{
  "hidden_size": 512,
  "d_expert": 64,
  "router_score": "softmax",
  "normalize_top_k": true,
  "balance_bias": true,
  "init_std_router": 0.0122,
  "num_key_value_heads": 2,
  "head_dim": 64,
  "norm_place": "pre",
  "init_std_qkv": 0.0248,
  "init_std_o": 0.0307,
  "learning_rate": 0.00772,
  "final_lr_fraction": 0.02,
  "max_steps": 10888
}
Below are experts of layer 10 (counted from 0) of a mixture-of-experts language model. Rows are named router (the router's row for the expert), gate (a neuron's input weights, with its number), up (a neuron's input weights, with its number), down (a neuron's output weights, with its number) and show model dimensions 256-511. Each number is 128 + 32 x the weight over its row's rms, rounded and kept within 0 to 255. Numbers have three digits each.
After each expert's rows: a language model's description of what the expert responds to. This comes from a sample of Wikipedia text that the model never trained on.

# expert 4
router:113139137142139110105049068183152127124107045130108107149123178088106123137128150157103124171104166164135089176132177158139108109130115186190171088124146145074164147122137134152182142081169113114106065028078153120147149135122079123110144165110105100126153109157193123178159126140127108138139151141123115146140105118136131125123135128138103134137134121033131154113040163060100112182065097131130105098096122121126154180138101172132135108130143081116095148169092136119086101089121114139084075089186115128066135139119071086130080052113196137127129142130172132114179146105115121139175166095081131111091188116145153155103155124149190112174121157130086131118201173104166153151149139115097101141118139107079095128120159110073123187103141077086131127132123171143137114116094137
gate0:166117160145143169146132114085099098117121160200121198117061123094117177088205065183051098067137135124155102155121130147149081123095107095133167110110208142128161114101159140142179127073121165125131146151096156114173107121137124095107083153109121065108172145085107141138147126158097144156153111149072085130139162107152110161155145129135137039153111133098150120136104168148081053125076147113134172150173112111101112133123114133126098097124122143134074090102137135127129160167114156133095163128164191089106106133070116106160101116166109092126065122138104139125126158109078207136072170131143182112149150134137128134144038154151109166139174169152198163114122107143170109099106104124168127116140152136161153097068135155132115119185153123134081100203159133103172100187110124
up0:112158117096095090124129143131169110136158125056172100150148120171161097109063167121215110140158111135087121067126118128121149116201123141161143124141082128151116126144116143103132189157162097141154122140141093136091087088086133161182089110115186194127143116191090124117110133137129134086028140115156161142139153150107160103129155124107110196133142136130119117131139102175167192103228162204145102080096121145184104133156135129095136144101138108081189144136127118107130107103153060141163120087105116186163104091168138172148158158131136171123183091158151168102120110138213092125165085119081095113125080129150157151152172115100115137115083133133096142141146134125084106184101119117125142110122135099138124189166093109154106123067127123137164141054134118189092181025146132
down0:106129135130049085174061113148173152153051066144134151108108153115130106130098162106143104173119120138096080108059131124140130143109152077190139175120123141110193145049123125096120124133129098177085209176207105104077084122138149089099126192157103086089122196081115087127160077073171125151157155146159144143206137131074078128116095153135175088106153090114132121136112115077109120064133220058146130139118105093097048184081155166141210083105138149165125114165136121125108094072127131111102136146143132109149126182173154136090078100164135141145155113148135105140176109142104102151157144091106106167188155099152087170182092161111106087172138112106168145100091077108204152148126119142137131126160137094177167098118150160159109183116082119114169209112151147173171089099159108
What it handles: Line-start hyphens in infobox lists like Scientific classification or Country, plus table pipes, sentence-final periods and paragraph breaks.

# expert 7
router:139136151167147059202167142111176059129109075074160164129116147105108106095107189082097128140099108132128186114159150187128095148104176112151058132080156145177200116181106136080148165143122089075178127207145125140133143151083095131143148123081114102078134115104189123147137146118121127128135107083186075105173112130123147142158102055118156123070136169125140139107122130120098109090095105106147126131085101093134115108131122160129152164100080070134103125156099087162059138139152132130134110126146169181059215070157134132184094147161130119166106120143135170145141129088171154105141074149137082098079150123108166123114120098107136122162179108173125148168121174077204119142148081084157089149123133129086113143170120075116116096164123088177110153098120135121098182123118188
gate1:108142138198037121118122114169142161144074129137074173169162178089155099098118107097089092109147143152129167126090084052095123144141122048203154176126114129130120142131129089065132065094171111173080111085107195102138159137168131126125081098105095078140086155192137187065098159123178136148113172114134090203116114160137169102080182085155094096124109084170136171098114113110164095155153102109129114097131144120164185204074147109135141090142138155083129073058148092150154143080118094148120115105109127134091117165171114134097156113097173101185136167136129111153090143179139137166100102166157169123103083180130105175138117220190168109111162122082103134100120140144069192117153170126149166110117084098155161075139112097106197152130058155091103181182100139126120142164123100
up1:118115131143141101109153094164125161132128155062168096132199133093121107112090145053124082167081153159097135070103133112139193090154017110065137125093117111144141150154121172103116145145151165143126122152122110061106112122092114118155112153125140170161095156146172187093099113151105156178197162074143137145148130146190145147129126144074149176117135095125100098138109108129142160181188130164161137125151127093186117089114140124110087155148130155113094148105083076120121076105164157167114125072142142163056163168176099121155098099135167079151028145102154137143075098110137142118131077144136134131126151123186146157129197074102098122119100085171087098166063145143152091153101084150165118125162093104161128112109135117176181135191129114137144114143101125112128137092085162
down1:178116111157095111081135148101106159125148139154155137112115148096105116093085083088151140111055151129154142130186123070175146068149128089106126129096161141095162129115159166131140149106154182147103108162095128127101147168118055154124124131116119110118090081080149093141189115130152138086127103159118101100106152123129083125186077119146224119096115116136192120100183119116143143141095130113134152158139150172102109092114049147132153149153105168110117134101149118154172057143105129095117133101124157162200126140097181151120076156121119126093164109170158146128090113132067114147164142121126135160170155116194153137087173059114118079089111073140169188144082102147118158160094108149064097128115214088120185097120112057121105173145100128159144119030129135157079096166160124
What it handles: Full stops ending sentences, table cell pipes, and contrast words like however, but, though; also the dots in a.k.a.

# expert 25
router:127102102129134098145106161168144076123145098157068068128098129128138183159118112135144114102139086141143193166170084100095069118166100067146102192120141168090176152162140157127149146114124107171121176141112145196123116051116163121140159086140114115110096199137183109087174077112129145149105110117105120136163149126176140130139088105163081151157144141121110143135124085127159171116083144142097118119135115084134100067133135151089116153076162131132144113110099109116135103057151151133165124162114166065129133075104088155150136048158123129110119140140079097084125121139137112136085149150150179090165142112104117164160166190154214132121100163153127106161176062098162158132143079142126093102148086153075121061130118093154123110122161125095052099131194124069129131149185058
gate1:098058109159117122212087177154092135105129083070164101106124148084061168149167131039167097142175125096128142193099127131119167118092186128178121070141120192163129149103124097154148129099132126085049127128160087110098135121067138098095119126063128157118198083110115109153159092125112134128190135100131120137141124133130160136175106074164171162169142162093107194152103119080059125154177167107146047095121102119135140103134129141085137141092137136152134100177069125156123143104144092078083117086098130099080154138148135133092132119127078141086172165068122176119174117111114110176161118099141148175077126122186161142143139148100137101100181122093136104131105130181103184117126108139134102133149102137113205082122136138142157097114157124095129140117136155133116051115061136
up1:108175122136165137048121155157195116167139176168077134083189174150141141132107126180114145101160092168070108150140128112120101087170099123085152099120102087131108102093113153076142107137112133182196108114104162132149138098112129128174064155150158160145134158166149131055156099070123153169153106143060130145100160132098070169173109203097070123100136083069092110120182106141135158106129100167166146072063127133161124100123148108183111133158081136192126160141173133146103105101135151155143164120142132137157175171055134121067145118129190154093094144190121135121106108131179140077172141144122111098152170111113205098107094052100137149127088121192151115114127149088107128100131131171114148112113107127166114082193083120147140145118139133129107132156130137105127147216119128
down1:103133136085131147100154147112192090142098134113066121157155128127153124152123112121118162155049160117127130121127154120125085124115159165132102150125130121120181136159181123171157167097124115143123120157153107121090157172124175095147116108133121098152127158115130093111178167119108111125146132159161137091183088166088064158110152109159180085147154117110104133174173115177084145052152139103136153121156195130147116132080143116109168154151175143120073090120087138171098101150144121186102099118141203150038139074076134149105119143103075132143106155143108141103107122091128127135166143176057131177131112110142144139141069174128169126131145096218094133135147154090141142127083197081129166135185082151107123089123133166127118191139106153210130147186118101161105150135148128
What it handles: Pipes, quotes, colons and brackets in sports results tables, wiki markup and discographies, such as colspan=", | 6 |, football positions FW, MF.

# expert 8
router:125134153185095044127122111083143144096152091172073119139142184135145093180147181149140127128125225070154098125144118146128108126085089116105223165126173142135196208108145197151157170110091161181129126096126130099165127130102150160157159147137175101107128120139077110134141116118123182131148079174146080192110171088081115090054127122160058124130152068096179084159209104155148097144091163167150096103081123161139096157133113146125115176119119094089189113067086151100118101101118115072109209098151068095123108079132146172131116081129025138153130171084140129113132150117114071143107088151165081118102090130116183150100117111122124103150156124124154137143109109137113158094080111069143074152143129113123133096143077175095113116146169132184104172092128136111147145142113174
gate2:081151138084154089166080167131144148088145115080107106092131179184104136139110121174222081121127158100140115132133072129135178119114103126117127170124099132160118102171112113152145185065091104123128126084203156090132148086086127099121124113148107103082100122149087143125131179093109137122127093207114101112116144103184170137139114130132102184080113147083100155115139120092159098109174157161140159183141160134090156143142147085121148155135114098191100112145140123123142122155078085092177103114136161180089137084175111214137126145123122076097142130159160146050164161141103140160190155133111097143174073124139113056140147159108077098135136123143127125164129155152086116109081120122193120140147156127087118097098108127112087072161162098175145163109095110096150075149067169
up2:136155132142115122076152186136098107134104110162127137109164122080080181111115161097145095153191202074108043166097160104110131091131153099118155169111101107089134102086141140092127118135128128148178049138128100116181128183098087180149135043113149125122108130174111104106205096106100143150166105070112128150059148105152174194168129135081160106147099113172095135155130167131134200143109080141077135117112085124144172168116148131144154123068176100108191131106088098087115132101156176055120137126119159089152115193109109097151170073135150091066176163153158139133100131146114100133143151109093125086129196148176154160091090105153139167159081084149131074092142087123119144069153131135105122116173091133132143090149153165131146151159124083117087101184160128157147173119071085
down2:163149036177123132102169117150105139118134100159116182159099120092189121091126128141092179150080106162148158142152120165142129145126151077102097134109128210081076132101067094119117099139145149074141142136113134114136039096076134097132096118190125094105093074127175204203094120186135077152124160159137153129127126123138122123158146083137166115135081112100148143088121075127129089094168127121168105128090127105154108132129129125169149095160107101117159122161152171129169125108146173163166105113126093103139099106129173047144122097188156119096130070031075119153136163141150110124161111080105137154188088128154123126124170104169194156110134116144119114111139187148128099121127157109124156061118172042125062084145126155124121116099137200164172120151098157139116089126150115
What it handles: Quantity words and adjectives before nouns, such as several, various, some, plus of in Group of and board of.

# expert 11
router:103119125101086042083141128165117138137127069093105097107097135168116076093119191080083111116091120117139147062156167127101110185130134072164151117156149103176163165107163186161147115182118111184152085135136088104161101145083139152115141125136104163115146128146114108204108170104123138096149063107161131173217128147078092113175124170137168111113159169138130121153205121085131137082074167131097163175107146138126087148141050128047138141132141072140151119059137135115068107101120115087082109141139105096082150103125114170129112085171089119148120144117115165079129084184153074170099139157145112098103105147117170200122119139097101117183155063130098086147067113123184120132127187131152110140143148127121119128155103168101147143116157123192115145088134079164068119135109117
gate1:151122082130179132099124097167165043099164099138082115145101113129090098114199108103005154116168140147092103127164150107126111172145149090139133155138140126141175096122121129118123142118112085139156159140159132135108128162062140141126161141109175095116187113181149089133146086127121151125144057160124105122167127119168115115129121125139050137123054137118110151154123098070159131143132060093138125090107109173106107199103124176099138141125127136151132131119149147135133122123139151090098097148123142179120106076148081155151091066138099106127155144094137157189140142137108128121169116187168139166095188163099114135090118107131180146142174151135111136081125121147177123119188123175166116141097142087182102136064163109131090146156121055152068134136179168135105168123127123
up1:157117057154160135106124153087105111142108116181146128167113137106149182106157117140092185142149105136113151172151117101136118135144106080102149172079122103137174113142140109091136184073062159143114143115165108108081136156116138079125086082188143134132185113206111131132145115137129064118084057155129100133125083176188077104123126160115098141092094145158075109147143182124136127116126129130116146127167115149117122159134079166118142110203144142161113155148208113121110136099131149161079013136146079147112139104143089190092138117146129126119149039098113138161088146157134111138106128111128132150073165094098121134112141135121059142144173124126137131152147114162156154149206136146137195092163081154230128124077077085113112149133102081119155106139142119127163184118141107
down1:143152095119100163161229102169159134099132090123144124117148125130176141166145133120193163058092136131145149162125134105101120139115092125108201163138094136149097161142146095147146158129169126184100086128131059157110145109160153133157144145139159106044099086139113077111118136098129136181154112149106138135152142150071166160144149119146126117159147088107133123173149121151149088085202117069159160089164138126150137113145096139124119112079156138161150132122101110091154111157144098133118152131131106081152149148135156137143128180083156143128114177143093116091148098147109118130133121129182184156134123172166133118176137120127215075127085100143125103121151116154086092133100128110058190129151135114113176086090085160116154098074130135135167096119052165143165134171113194
What it handles: Determiners like the, their, its, this, his right after prepositions such as of, in, to, and some "and" coordinations.

# expert 12
router:123126084148122094153147192103087190095129132109099146178147136095143126092111161134172099098128091103106128090129114178147167122137180092162091157122134121186130129097134152108181170186121157127165105107142162144174146107125072103119190136083145126062160178137138147110142157177139117064169133130102138091157133149097125102191100166147066122064130124085122130078146202134108174137120160115130096104128103100098164197183145079115141152103149082131141084079121183177091134131144178134164138147074124079199141092114166077119086098128053112112142122155092153160110158117089135103059160118132144144172160119091164101131097130100075156153108178098110137083160163074130124120195125130087061114142125157166147130189148160100121112168121139160144106151115068063181113149138123
gate0:171096126092096122160122108137097135139070099136152140095107158129117084154088135180059143126133134166126101139128105146111172144142176170098129141155106146097128131083110166112081095092107127161103140120141144097129111118110164197171186174126172092151157136089157124084122133145172129147165106181154134130078157093084117046132176179131078105152187121081155130140138113139122088137152077117136105137168140173166137165133087117111124194101075105086088125104132163089115069169172106161143158137168129108148203131186156151159107123167090114073075154166088133143112122096151132086153106075145072110091118114106140143165072107125170143048173108152135112131125093089123125095209126204068107098100118143142098097171125110114101087089130102112141193141091102128142120040154148
up0:095037123168165149106145126145151132095095107155114136151091142133091101155092104123069132166139132082141114156098101127107189162141166145094161156135139122120141189154143111122101130096136087145071121025167090135072098106142132195134112168102180105136128088079099119101114147169104135134138146159094154125108149114133111120122148166157043142146144142107129150105147173079125105116133113186093118115197138116122165141114121116084141194149161062127093120116153172138132081177125113171093155177135120107130134147140138131136137197151139150092029140139132146125114089150120161159115120154114116150157145135107134110198152098154115120113141104168129103111036138102162139102194093156148149168095116072150089162161040172131067089070117090086063140119121123103149093054084192
down0:124127151099177130130157089203127065145162139150145115075160102155178156113132122121103154092113124166123151140143074107113193071131133097128155123042135045147134180129157124139193137062128109124070046125141110119102151129118114115111115133165164133138184120142094152133169128121129160187127125109082155123161226155134138116122128090142112131123197153167076135156162122154154134115117122119107129116109093091103129157168155151116125186156156179144141186065092060113118100087117078137197131124100123108116109150121131164128181092102088122143136158064151110081154155140145123164137140116106132124045143092157103122160147124179140070154086099206098103102080136061104161174162114143161107187095126110134160107138142150138082172160080086181142172148063094149129143192120129
What it handles: Sentence-final periods and content nouns in biographies, plus pieces of academy and faculty, e.g. Academic, footballer, poet, church.

# expert 22
router:150098126150132120111141135142225097123123110154110142126110176094091128084168145169130136105093094078174162111120158155187141128127143142160154164153088110069063075071203138145099165188110106113076138120089082132109082151121139157133131175134158086091092146059134100175113168102178108144122153087094142122170098134086140085110123110132085122142099139144137062114065118081131109148139090123108090197162120075091112174137128205121125118129097153101079104155193087133137124126115105131094152068150162154085098156114107126057137200088187187114136113157161127147097154140201163130097117161061112101108155173181136096107139115142167152162111122111096166170058163139137168146114148145133170140080174103168093149047133091141175124104102085132141141167155183085124181153119140
gate1:133063139155089077121154173182110210165143168116158198133100165145136137148101139123118159100176113109143148142124081138111168150124185104125101077122098157115114139108142094145114074117133170120150099103153101126041090168135153145158153103067187083131095127199093104147104121107151098207110141138130109171136176146159154100096099098197096130152202129087131106165144095121163167090145108132127182141091101125140134147160125139202120189140089094092094119164127075114124145143060169138073138063079160126110145117074080150074094174161143154112165125140115099111137137137171148153146165121154090093069165171136186153191121148105127090143129100113149154106137178150170117168120176136119151174102149107180098094124082134141171190170118089089033085151110130091187156146088138
up1:090131097134143175118128143104124136147118106131152052137099113123116105138102156128174111111082139144110084176071147114113143091075113151117116150119161138161177090128090114147138197076083078162117091159101134115244098062115161148133123142144135112100156112084132166078115188151147118112138086117122139078108117117137104149118124149093140180142114121158164086155092114064131123141118141154162142143166090106119162158187096111068131171095180133154122103114125137136035161112156063107133139111143103153103135176147149110136144077168098129112090127108131130189104133126139104109136137106115136201190199142203139119084167148151076137095140075104126103173101111094204112045132146154189167115128131094093134110122152044119095079082107148145161161123151100141123107149135183
down1:139094152163129180090123118162112147160180161119160097134162129137105170183123110149078150142089175122151096091119156104103094141122088080187105158198143130152093098096166131121064120174125123102073092113062159075128118159175190115113139132183162122143131123157138111129074129103155079134117147110104101099166128132081161143166069118138147151167089126166107156122139110149179087135087143132083140173115157151125083111140129111104054161144116096099181175141134106109121149127133101172126126171156131131111121145119133089169128150115142176152174084139213090084071069121121130138131153165131141136115125056147078086078128145153132130129102086111113077155152195130145144113067162068167200100172090155118108167115158102121127177140099152142123104096154097128111161080168164
What it handles: Ends of organization names and titles in credits and tables: Pu-bl-ishing, Broadcast-ing, Racing, Records, Studios, plus closing quotes and parentheses.

# expert 24
router:128111188127180145136159157100111163068132099152177128142085164085113120099041107160120140097089199121118164117147165196150089109134144120152100119066176106131149155081099123116134167158140104111181112069104164099125131160097158101067151149089148122117166135138144159108121150096126130103105125087172173121160217164176108138105122132109149102076104099108111055113075152164142149145112129133185091119149169121134146089132166170104189158103113134123106083175166119136128144115125167140153123123164135146072157061112148144162109160122113170111118100097103166143049063116148112128109115169111129108166111115151203107116128181118142152157107146101140171139146083109146132163155093099107091186112129151127168119156101135159179076103144147161150155134134127071129178127130118
gate2:092109114123135142161115103152087115165157154121154104112161070163098095138125152084174189112178082167097069075128086168133157130175142080124126069194175114103120080098124114143123136147117114166136102109170100074107123121142079109125119150065073132195172140109122115136117125129153078155153157087161117163116168098146163153194164140178126117209148107152153115175109121143172155141155206199143133164120130165179154089129162158139131139075124152156143121075109106177153103093170147107134161172133088158076149128171112161097141155154131154115089117135116079185143132112075142103148096112152151118181115072142162108133131083152114142108102151133155144092147125138103135075128112129155106117169146191109123096126059155183138038156167129091092035158136150111108127199120095
up2:138105124150113097091133111173139151100090098174099103137151171146144102096138154137110111089255153146122174169161156163107127143164097163122145119080091122091088105131100183085154131090153160137115149163108157150063149121084157159151153185146124125155103085169104174171129115189166146082123127190132156130135120157080101116041102156153100160087099143144096157124136124126093160147122112163108122026089112118137116140120106112141134104112108098071131151127138151059140180126054149144142159115108223162153102158104181132080087070083089139157151131142135136104129108142175129168072114026120107138075116094141117162125116188105127072143125082129155141136116102128048107134122104163103164140135104097183150129094116081109135172115118134131151170125139105096104161084162143
down2:082104163115089134150123104134089135086085108217095135138163114113145116114175125172151134136119146152072122121184123178156124107117209118143101150135091158083122145127120167115114129079149117184079175118207157188117127208088195147072156202150136121031098102157168175155141157124115089088118121127156107103091139080112111135203077114091126121195162094139168132179167112100143090094121144078169137132162166118116107125067124182155106108151119131129111135122128144157148103099108114151180174113173171165159121095106139126111158142117103115128124153120147108135052064096195089125077124150169168068092201100116127125090078119137139159099151072067132087148106086104135081194123142135146081117105154110087130158153158166136135130176139111128118119134122127066132124106125100
What it handles: Opening parentheses before birth years in name lists, occupation nouns such as actress and painter, the piece ag in Eagle, table pipes.

# expert 39
router:154087125138125072189081156159130089105121089122178086132071099108128095139134127134163151078147164129094071052114130123128152163127134100104195088114130121147128156139106152108151118119131144073141134139117147113120134150076072197096146132143124138156159099150087106134095166157152176086139115144223115178173147084134179146097093132136135156162144126128149196157126155088128106166145117111159067112092135179208117117139123099094093101088127069122089118165113140098098080161152133152142118126109173103096120054192117101142123147152085106110090178074115161188109103094156105118169076162147122157147140164123052140172126131175202112177122153099178121147146167107154147161143069102151108130102134112160186157105124087191145074161203159124111203152107092105103132108110178
gate2:083146189162130153119137075147187144119080124080113168158156175134121120124167113132105042085197144146098173116112147145126146144101113132151153131105115158161121126113140211058047075127177152130062137099138170131158144125149124106103133162086127113146094161159153154068110110108139127135163096103156033147112134172126119138132088142103081188100096101138139180132142150141070115204160076088105109088109083112092113169066084137209095173098049186117165123121090158117076157085216142202153133143084066098165163209095150093136153041136104183079177142137144167117123111108120133117153151092130068186165084127131172089163157125121090099147061102152170128126141123107179128111174095155171128121164159134096112089128178131086159126113116119148115142097120086110104108166121142
up2:062159189154164124128128083168177135140081066087126141159131150122177106133151108101145064085132167146091160129121161120139196111109100086136140127138047187150125143097109168110068087133200124128031133098123190137163116131181128121080134187094143079157120148101145131058096085114123113118163132090143091157160155153143139164069073116097052168095121102148113161203129135121090088197178078072100122101121103110125112172121095138185087161106112173105143113165097140119085105098171121193099153122108065101146174147155080104132095088106119148102179154117171134123085106177132158143206137107155099149130087132180141131164209117161147071149105075147203160138116183130166147112193132135187138119106105128065096080103175105084167163117129134147117152131136120106092115164121154
down2:122131118095134146124101153091101138176132084121100159082127154173172107107086111108136130134074126126170148182149104160080105128126121142143121088111095083093138169127134134137085137120196135116173141087147079102111104182130143156144116159120075092211115157066144175182133121069141103085129114144102140153171095122096135162124120114138100187124112164130122065167174087074162174115098142074114131130097177152126087141054154128131126122177163085157064150163149160119137182075113136117102155128114093144153146172104080143173095134141031110129175158127102119135136200116148121093157129088128147161163120168090169176105121097097133061078125161141101138146132135125147098108181147139162165137137141163120092113130170163074116088128158135186127162136160113175196139125125152
What it handles: Opening brackets after a term introducing a code, abbreviation or year, like climate (Köppen) or Clueless (1995), plus sentence-ending periods and paragraph breaks.

# expert 41
router:184116115082177098142117155157131193119132161106060186186097192141104111088167171077159093120094122145171096116168130131107127153132141063133168110179161151173173148144098169165125134070157136094136171088160130126082154117140151092122181088075100145155142078189112157113101184178121142115138135140160176160121141144159114091185175198131135140136098069187119094140184162153183185124101166125115199146110146089159086155154110108099141116133083169139088180109117109098139143120113135102134114125097112138077096092162131128159118100080117137095125086081130136130165109101118086107120104098137071163074189129116110166125115117120099110176135167136090116095168109087155167098124134130101128169133166153170158186135072172195107144101177130125164136132139113116166139097144144
gate1:113146125110112181128155159098111117068138098172144156140140126112113133173165182106088139136154113128106139128102102131142126179104207186135169190089156151126135094077144147076152071131135150143133152159130179149105123112144163135163137117187147112066159093162106106108098155183098130109109134168133116157064098099102134148171086174107073113078132148162098118128128187137156072222080137075043102114092140097114146130060151142128136160141105126118144113137129103133116081174124201134127096122106134204116160156149065170179118063137153151143137127120140136133177126126170141146138178159155146091082107104116163114129174052114129062099147098122080121140141115144114134093134089097144151066056094065140146109157135122116122158163153104171120115174157117061102156116116163
up1:143099101157106101078094091119154126189166121154170113168168126175093109057082104172125127160092131146144123137121168134126121155151078054101077119197054096092115132105119130169123131159129097134149167104122076106186131118121076127083115118129131142182131171082128125192170078133177117126154115103118124086175126133115115104073182124142126152076107101128113185066112076115091141068133099168168159116146126143115127140179114131115107072102133141155142133098132180110118146119104093079131185112117126056155152133126140096156123168116151090113100178147070101099079146131150111158125071066129138145169151129130145135102074196106162188169171177145132104109117139108145128159132160132118122138144149172095105148130069140102151113103079112149093113116095124220183172139123112
down1:091143154065144110090133131127114169062155191140122169123107162133091088074141157131116124123117115111145054168140165144108158127142111110178112132168140126127130113075065143178182145115123122094129096156124144058125130116107145143165160126148142194072159117126118159089164169165117070127152131198131120161163127111108081078163150134142100196112135132187153131168192167094138169183066113122126161148071197155184063072157155090105115056152129138109126148088142138134124125128168133112108085123172122193123125151100143138129104115144113109126172118095184165154164065170183059137159152140125118173119153169143098139112083090142136075163186139116058059127095088157144118165094128100150122169122100127130128138115131178179161131107149137194178176107160129088135108069186095
What it handles: Subject pronouns and modal or auxiliary verbs starting a clause after "that", "which" or a period, such as he, they, she, could, have.

# expert 54
router:095126175083149119131140133191143104134091111139085131133118110129107108111154084140134151127095127138126113185094159059181090151106088111141113064074118128118116157131112152091157078098127111102117077168124135216138102121144070160138105115117153164138104104176085124109132124144135138195116152117184184164128165123135136175119129144110109138120136143144111082103135111148068030161123124163139124092203095116129123152126167203147116169127166073120066164193125068088145100081148097134098095151166075097132125141106085102136137154059140135068148093129162134091175082116169128159099183113089090149149186129122091124099135114120075091180141177148155074204089069143128072136108160062111091121088118143140104175148130103213114197149149113176144132183053140165153153108108185
gate1:106085100101103173093113170035135151177133104106122145100048114157090136157143164087193134090081133128114125170138154127137155119092066128174104091129120152121131125113108113137161093186169156129094082132134135093140068133115118133063127108131069068150154123078099139159113131143120132118144096175119177138124164154133109196137114169145170177130122176127115154147118115075051118142145164146119121090168113135180139125128107096122146143113075111095102104118131205163033171111162092057087139059138090176162128122162131119167110104127095121152107118109145149126137116162118110149072202081098124184152158136134117143154231178105095152156081131137175109122100146093155085083144074142225140152155126104084125104098096149081121087076123139145093108091116181179161099085159126
up1:089127137115157167096134150073160159130133152107130184102089151121165130124167152128159102137117137133107165154124178092126089162135095091152127123108125158135163167172128073159141096097103125089059127109164073120108128120211173111083122127067110093170159092094129125184093113131082133125100148173159117115141145115098112150113148120130139149124160187175125135109106157125074133111076123162111145113143197156140122185086037141107133145124145084125088083076098157148108189162165072111114155137148100203109090202136101145169087105103121138162083147114134156172193121103148081154106165072096187127150154149123103135096152157109141114131131136134104095137138129112104110078109129129179166116139109131123109142127152133129171147111153102128071089111125138155096071098142102
down1:111169164160111115132160185125092095114182081134154139143151094137135105069097150171112100145158128127155091134150121103215099174083127137177157142080162111113166172112142121149100187089044088145132108184114161091156141083139110122167152129170214118146125120119132106212159034078142162121124131166110105142067156143133163121184113077107139138103135092127133116119097111145157127112090081094143087091071121186144129191133134111116141118104130135126115101131150181142105118083125098107137151170136132128065161137130136082126049080136134073155057120123102118143121168155165129086166220166112151094138111146078166196131153075141184161136076121091082118123089113130099244141160104136131109118114149113128164122112121095124155107134112110108120055120129155176146162143101117
What it handles: Decimal points, degree and minute signs, units and minus signs inside climate, coordinate, vote and standings tables, e.g. 76.5, °, lb, Pts.

# expert 28
router:159141128138068143163107151157089131163140171142107098080139149153156142083129173104182134089205154115147115118168159142099106094160108127133127100080112127100141080069091108136155179144138109122071124173076162143118151119113079131117094135105133122126111154143107117168139137121161218140149164130141145145127129145119148102130120125154147134120096155150100214165143157129153122145138123150103127116084158101178140152093102104117114147168164117111129164124115149109142121160155150132101160151149189086132205109162141174115105049085108143153157109131162103169090170096113116161190158106110162122129124104148052137125178127071107135081154112130113142114153063105092082088079132100066112141079160169178151157027176119230135139172174114147092140163101142168022092103158150
gate0:114164160148119158124149121115132170133110135100178139091156135138118094071132141074107113139087142129129136150115128192165163137176126086100195073129109129093142129059185110132087149185088172094080185102140112118107105129112129151145118144125133162181132126067126094128158178160136089105091108123136131152141145109106122153126144148113117186135156135045110132138118147050099092179165156145145160116097083112172160094139111145105121133176096133115095177138073174109118182148148087160141135112125122136228074122155155115173090185125161119097142072138085108106094097161082115126098068121156130118117124101109118092117136108064075153134143115114155083173098121144094162117123076150130160123137093126176161098119201100125152107198129091128091168145145131085106162096125143
up0:143137140224107163125141172087123144107133126101140112148148127090092121097153140064130131113100133055119136140081163162151130089181135058153152103115147122132176145067118136061110187163049078128111179083098153156072148133148175103161112149119120193084100138120099137118164182118147153106123108118139175138117161129140121118096133144114129136090108100109081102077150121110118122195142155150150131130109075094185160098111139150123176158189076133157082158125144102168080199111138145156122118093099119153215079138107168065149092123085142098112139094130117113120091121105118118093074145080184096144145128153130104158163113111091076185145100086120126098134132112168137120131151028120141143157125106093147191136166163069138176082179104106099069126118085130158099130157132157
down0:157144149114114098137174121060230115077163157095113148151141141126180115148116062119095141125094144105061194137135126110149117099122191156097154092103172134056087155146159080154137093105071097131174163106072083119148141174160096123120104101118162160103163164137151139174147145094110061164228158118149077124127116163154084121129116083129129126160082117125179118111142109082118114111172146139155107092174103137118155099138162181147089117117085171090170114090162114129087114079164140139104109118118139134169123085115121138140082083101160114123137096120160117055102066135167182113128135207105153113056120101134178172158149109129126151184109135106124134045113209099084132087139131135158142172153112154103097150078107113178185153096129107075158150146140101131121156140168099
What it handles: Inner pieces of longer words split by the tokenizer, such as ti in Celebration and assumption, oni in cronies, ode in remodeled.

# expert 37
router:107106172149089204110076154099220120083090143162104105101165151049114142142126099113140102113127118120129149150084124124099113134059086131118067178100159135104147130181039155159130134110090062136115160065152131149149085120110084116132120106088043171119125116212142142107121161129093126102077146135138125172077069151175158107145130060092156143142137156137103215114093108152151130145113160123119104144154142137148164138124093150104094119121127088188123109143128092180165171154112187145125119160135146121079139196161101150075150081169187126101115111131117154171147146155155126165157104146187154092134086138117160092155120131124071126134190151121106144110172118153145166092130128136177097173114106155107167120150155108148098127113097119054149161183133145103151086096056104
gate0:099195105133141147185092117081092100142149132130133106089104120124124152131081075137114118180137076062114097146121088146137165161142118153158119076117145109126153100106075145153133135148091145091168076138146120130175126121143132153226051144116111189069132205174139107148164099149101153058123082112173145122129087090108188098118117140178121101120169119068103188149079125113175130100181118134128127202143126141108121148116131134168129132113130175132137120057190125156166192137159145077175158143136166146127176142153081109141096087134136153122117159124163117087101150114095101124136091090072166116110149128157160137196095143139127121071133162138160092110126158153106184090178172135130121156055113124179157124093134158090146108120140151114114105139143075151143136122112134
up0:149100132132115085097158130152169137148104070181138119188108138117155134125149150091129123068109210113113121112143087153090154108100151120142140069109098096134114031121097178138154076108130100126160076142200136148116210151131077199119105144126111088126092108155137108118096075135161119129170102131106142148097148148088127162150080158165112118162120111084096184088090104134105088157116097098138096122158128087121220172130090128141166077121119129122143125130150131120117176170098099155158111095108120153091128092093199111120128073142129118153172125085132123159111197151146118136110104181080088081077133079103152125151171063193132087109161172038140087132157138063118128112124161148141110142151172160143164088153165157124144154168182146145121119113138138131085080100152159
down0:096110103155148128067083131070122169128165158119106108159125157217125116157116174132122156173146182067102150167097138112122109140124112125165090139093146171094130144179146140137103076175119154135127139137128122094122100130121125120138140099169149102109145104100111102130127166128094102154194066108190162143108050137130141167105149108124071169108147118074152158106086072143126133102144057127159135149116139077118107099088080132128164140092131123087110152106169170133161154089126126116118089114117132139071131112179196125095093091127052050114169143135169125166134135118092096097133100183134162133156167165171150086144069089145162107046137108109155111148105114119125122157137137153075118146087165090169155141142104131085151149110150117187179151121158104118152095213170130
What it handles: Inner syllables of long Latinate words in prose, such as enc-han-tment, ne-bul-ar, penet-rab-ility, ad-van-cing, and prefixes syn, cur.